python train.py --vocab_size=50257 --norm="rmsnorm" --norm_place="peri" --warmup_steps=200 --decay_fraction=1.0
Below are experts of layer 3 (counted from 0) of a mixture-of-experts language model. Rows are named gate (a neuron's input weights, with its number), up (a neuron's input weights, with its number), down (a neuron's output weights, with its number) and show model dimensions 48-95. Each number is 128 + 24 x the weight over its row's rms, rounded and kept within 0 to 255.
Before each expert's rows: a language model's description of what the expert responds to; "raises" lists some tokens whose logits its average output raises strongly, later layers aside. This comes from a sample of Wikipedia text that the model never trained on.

# expert 4
Name parts after a given name, such as surnames, middle names, initials or surname pieces: Smith, Henry, J., Chamberlain.
raises: "/s", "/", "-d", "s,", "es,", "es."
gate0 [140 118 114 132 167  96 167 140 165 138 148  99 130  93 128 138 125 181 141 118 116 199 119  93 131 105 109 160 105  92  96 101 170 146 150 118 144 165 130 114  82 115 124 123 191 158 138 157]
up0 [ 86 123  82 163 162 122 107 128 108 141 116 143 134 144 129 129 147  80 143  92 105 141 114 136 126 128 149 163 154 152 148 161 153 123 145 110 152 131 123 105 106 126 169 171 143 139 119 148]
down0 [ 98 117 139 139 110 125 132 174 118 119  71 143 153 159 149 152 134  80 115 113 164 110 107  96 107 133 130 138 138 177 118  94 131 108  87 136  92 108  86 162 144 122 121 154 165 145 153  67]

# expert 30
Line-initial dashes, pipes and bullets opening infobox or table fields, plus field labels like Type:, Clade:, Genre:, Language:.
raises: " Height:", " Length:", " Website:", " Language:", " Binomial", " Total:"
gate0 [148 135 119 119 121 156  92 142 122 124 131 214 139 116  92 116 149 105 112 120 181 169 143 131 115 156 128 120 132 109 114 124 124 128 142 180  96 129 115 163 117 131 105 156  95 114 126 141]
up0 [151 104 143 131 111 185 127 139 182 120 112 143 162 130 145 103 122  99 122 137 139 141 133 123 114 162 157 175 151 127  96 115  82 184 150 126 113 128 137 177 102 146 160 150 138 127 136 170]
down0 [102 137  95 147 132 179 127 120 133 121 137 143 138 113 126 158 100  85 130 107 117 142 140  76 134 100 129 102 138  80 187 137 169 154 128 140 109 126 139 137 132 134 164 128 127 151 128 141]

# expert 22
The first word of a new item after a comma or semicolon in lists, usually the, a, given names or adjectives: Steve, Tom.
raises: "Review", "ability", "lets"
gate0 [157 168 124 122 139  95 158 178 129 124 147 149  88 103 135 139 131 111  77 179 141 137 128 106 139 133 113 125 111 127 120 126 113 122  97  90 167 111 126 109 150 140 118 154 116 116 148 148]
up0 [100 115 141 154  96 106 117  97 108 143  84 123 173 113  99 137 136 114 145  69 139 108 149 123 126  97 133 111  81 109  88  86 134  83 143 165 116 154 133 123  75 140 116 135 163 132  96 141]
down0 [ 98 113 127  97 197 119 119 109 129 145 138 104 156 140  96 124 155 151 144 139 137 182 127 122  97  96  87  80 152  91 134 120 106 140 167 135 133  66 133 135 114 113 174 119 131 125 144 139]

# expert 28
Pipe separators and cells inside sports or election tables, plus equals signs in abbreviation keys: Pld, Votes, IP =.
raises: "Senior", "oll", " others.", "omen", "omin", "\n"
gate0 [130  92 112 113 137 121 117  54  94 155 118 106 139 121 120 156 147 146 131 123 154 121 131 165 124  97 104 136 134 124 107 148 159 115 122 139 148 147 161 118 130 143  94 130 148 141 147 133]
up0 [126  83 151 117 109 121 154 154 113 152 150 172 127 136 153 137 117  96 122 121 118 150 149 153 119 139 143 149 121 133 110 103 121 137 135 141 125 119 119  95 132 166 149 151 156 129 109 145]
down0 [150 136 165 128  95  92 100 153 144 132  73 124 122  87 121 135 114 119 166 148 107 127 105 132 166 116 150 134  98 172 134 127  98 127 113 106 104 101  91 102 128 104 124 145 126 102 123 172]

# expert 57
Final word pieces of names, mostly place and surname endings, such as -ington, -ville, -dale, -ton, -ara (Dallara), plus Zealand, Diego.
raises: "'s", ".", " and", ";", " ", "'"
gate0 [114  97 135 142 100 149 111 133 128  90  88  87 111 122 172 145 157 188 111 105 116 138 151 135  91 146 136 123 106 141  82 176 123 107 140 115 100 158 143 115 198  93 144 129 134 125 105 122]
up0 [107 123 135 151 147 112  98 137 145 103 123 151 117 132 141 123 129 134 128 132 144 116 130 142 136 125 136  75 129 123 136 162 158 128 131 109 135 158 108 116 111 138 121  98 153 109 140  96]
down0 [104 159 132 115  73 142 130  71  96 171 190 131 125 103 156 100 143 132  99  87 149 128 111 100 148 137 143 137 107 112 137 102 133 139 142 171 140 113 130  96 140 123 103 123 106  35 154 140]

# expert 33
Pieces that continue a personal or title name after an initial capital, such as G-ina, T-oni, D-uke, plus common first names like Charlie, Mike.
raises: "'s", "es", "’s", "hel"
gate0 [120 105 125 154 145 123 161 154 183 128 121 140 154 129 147 126 161  99 139 106 144 159 147 120 157 153 145 142 131 131 137 130 122 131 163 134  96 181 101 159 142 117 145 141 137 114 105 163]
up0 [ 87 129  98 124 178 126 144 121  98 133 102 131 115 140 112 186 165 143 111 111 106 120 167  75 140 112 123 157 134 130 177 125 115 133 149  99 135 109 134 116 100 139 121 128 129 125 168 105]
down0 [122 110  96 148 112 129 163  99 148 108 159 135 139 164 140 146 159 137 140  62 140 120 159 100 117 139 150 151 175 130  75 131 118 158 107 119 131 140 131 135 128 122 142 139 103 129 128 144]

# expert 7
The p and s: pieces of https after Website: fields and in citations, plus other URL fragments like /w and com.
raises: "S.", "u", ".com", "d,", "g", " website"
gate0 [133 106 109 162 130 116 118 134 116 128 130 117 116  65 114  93 116  93 158 144 139  96 125 141 117 121 115 124 145 190 151 115 148  61  77 119 123 178 123 122 134 156 185 138 132 157 103  96]
up0 [ 96  81  91 133 125 109 146 151 148 124 130  81 130 135 101 129 156 151 139 140 153 105 129 122 153 135 119 116 159 137 165 105 150 116  89  98 115 112 138 166 145 159 128 155 140  93 114 151]
down0 [125 124 142  89 151 115 107 160 124  87 107 131 120 153 127  90  83 182 113 130 106 176  99 102 137 109 154 122 154  94 153 141 132 155 115 160 166 161 110 167 120 140 135 161 138 151 135 106]

# expert 29
Line breaks, list dashes and section headings that start new structural units, as in ==Geography==, ==Reception==, Episode:, Studio, plus some leftover table-row tokens.
raises: "\n", "History", "|", "Scientific", "The", "Studio"
gate0 [140 110  83 130 124 140 147 140 142  76  83 158 153 148 106 176 133 132  60 142 103 113 189 104 148 167 139 100 143 115  94  78 140 123 107 135 133 128 146 102 143 120 121 103 141 119 149 111]
up0 [120 135 117 110 141  91 107 149 138 112 119 137 136 143 111 152 126 124 143 142  79 112 119 106 132 130 152 144 112 179 161 151 150 163 164 144 103 143 143 130 175  99 152  96 170 117 105 121]
down0 [125 111 145 145 153 133 146 165 118 148 124 115 128 123 149 136 135 130 108 114 141 123 144 159 139 119 154 100 117 136 138 128 116 104 115 104 127 127 127 129 110 125 126 112 101 130 135 166]

# expert 13
Line breaks and leading dashes in infobox and list lines of place articles, such as District:, Time zone: (CET), Population and Demographics headings.
raises: "o's", "stone", "en's", "work"
gate0 [111 134 122  93 171  85 118 104 120 143 109 106 129 117  95 140 130 165  84 132  87  86 133  98 128 167  93 106 149 145 120  94 141 166 115 146 130 102 134 143 135 123 115 120 160 134  73  64]
up0 [145  98  76 119 110 137 134 101 143 131  88 140 100  88 123 115  87 105 108 103  69 104 127 135 102 128 109 134 151 164 159 169 150 105  79 164 114 152 115 152 148 125 156 147 124 103 139 144]
down0 [169 105 102  90  77 124 156 132 175 156  88  81 167 140 149 121 173 102 103  87 112 177 119 112  65  99 131 148 126 118 121 147 117 126  96  95 150  86 134 128 124 121 129 117 164 144 111 111]

# expert 34
Line breaks closing infobox or list lines, especially after website addresses, plus URL pieces such as .com, org, /w.
raises: " again", "-", " again,", " while"
gate0 [140 132 111 159 146 178  84 129 162 122 104 104 105  90 117 134 154 158 116 156  98 117 110 112 112 118 150 119 134 116 178 106  91 117 155  88  82 136 100 143 111 141 151 106 124 117  84 137]
up0 [132 143  93 121 142 110 123 147  81 164 166 131 179 156 128 118 140 147 123 114 105 141 152 141 129 145 144 149 123 126 155 162 120 145 124 106 109 127 147 154 123 126 108 170 132 152 179 152]
down0 [151 136  85 126 119 163 152 134 141 110 149 117 139  79 164 137 108 108 138  85 167 106 129 160 142 116 151 108 119 102 177 112 140 123 157 136 109 131 134 139 164 146 143 133 143 111 157  98]

# expert 55
Surname endings and Anglo surnames such as -berg, -ton, Miller, Johnson, plus the seconds digits of track lengths like 6:49.
raises: "\n", " /", "/", "–", " |", " ("
gate0 [100 127 168 111 106 157 140  89 123 117 121  98 111 117 126 147 140 136 121 119 139 141 125 131 116 137 110 116 140 146 116 123 144 147  71 131 140  85 142 156 156 160  92 126 107 162 147 115]
up0 [120 126  90 115 176 135 128 127 113  77 140 151 126 162 149 102 113  77 150 134 163 139 102 132 113 154 167 133 141 119 168 109 189 133 142 132  84 137 158 132 126 105 160 185 137 146 160  94]
down0 [136 116  95 119 121 125 150 116 112 136 117 112 117 118 113 111 124  91 135 121 167 103 167 127 114 106 137 113 125 130 161 113 127 112 154  80 103  97 152  67  95 133 109 171 102 116 125  89]

# expert 37
Pipe separators, numbers, x signs and symbols in tables and math, plus syllable pieces right after N, such as Nicotine and Nisyros.
raises: " and", "n", "os", "-T", "em", "ó"
gate0 [131 160 104 176  77 167 165  90 164 136 118 115 134 128 159 154 111 144 165 160 134  55  81 102  94 147 148 120 124 128 164 132 113 123 132 120  94 141 159 118 100 120 109 157 110 144 128 117]
up0 [154 149  67 137  86 104 158 131 149 144 152  99 118 140  89 105 142  90 102 172 133  92 104 128 164 118 124 126 133 159 149 119 140 165 154 122 130 120 122 104 117 127  87 134 116 145 112 171]
down0 [ 84 166 116 134 100 124 144 133 136 148  85 158  66 102 123 109 105 110 142 119 108 166  98  64 138 158 141 131 139 115 170 120 124 153 214 147 146  97 141 113 104  81 170 173  94 123 118 135]

# expert 9
First pieces of capitalized names split into subwords, often in tables or after "the", such as T(ønsberg), Un(ique), Sub(roto), Hong, Kir(aly).
raises: "arian", "uba", "BS"
gate0 [113 132 138 102 119 137 105 111 118 132 128 123 109 120 133 116 116 118 145 153 115 120 143 128 154 161 121 111 130 127 133  91 133 115 133  91 160 106  63 116 139  60 153 125  90 143 150 139]
up0 [153 108 101 146  90 105 124 147 130 107 123 110 117 115 164  52 139 107 135 152 157 147 128 159 131 158 141  66 134 144 111 118 147 104 122  74 173 144  87 129 145 119 121 109 133 125 158 151]
down0 [143 130 151 185 100 136 143 120 138 157 100 128 130 104 119 122 153 122 131 138 171  71 108 132 152 126 125  76 133 124 177 105 183 132 140 118 125 100 110 133 115 123 114 129 108 149 154 137]

# expert 21
Capitalized words inside proper names of schools, places and organizations, such as National, School, County, Railway, Airport, Naval, Secondary.
raises: "ite", "+", " etc.", "/s", "ring"
gate0 [115 100 161 153 154  91 120 146 130 127 128  93 129 118 111 130 140  66 152 114 120  99 112 138 131 168 116 116 140 114 143 100 123 104 149 128 133 127 114  99 132 121 136 103 131 141 128 123]
up0 [160 139 162 142 124 105 125 142  85 123 135  97 151  95 103  98 126 112 133 125 168 116 124 138 147 133 140 144 181  77 136 104 103 127 125 105 115 122 108 123 105 147 116 164 155 133 134 133]
down0 [130  90 133  82  93  84 121 190 125 169 146 143 169 172 147 130 168 119 111 112 155 105 145 130 127 155 150 122 125 109 148  90 167  97 116 166 143 150 118 116 131 142 145 129 125 143 141 133]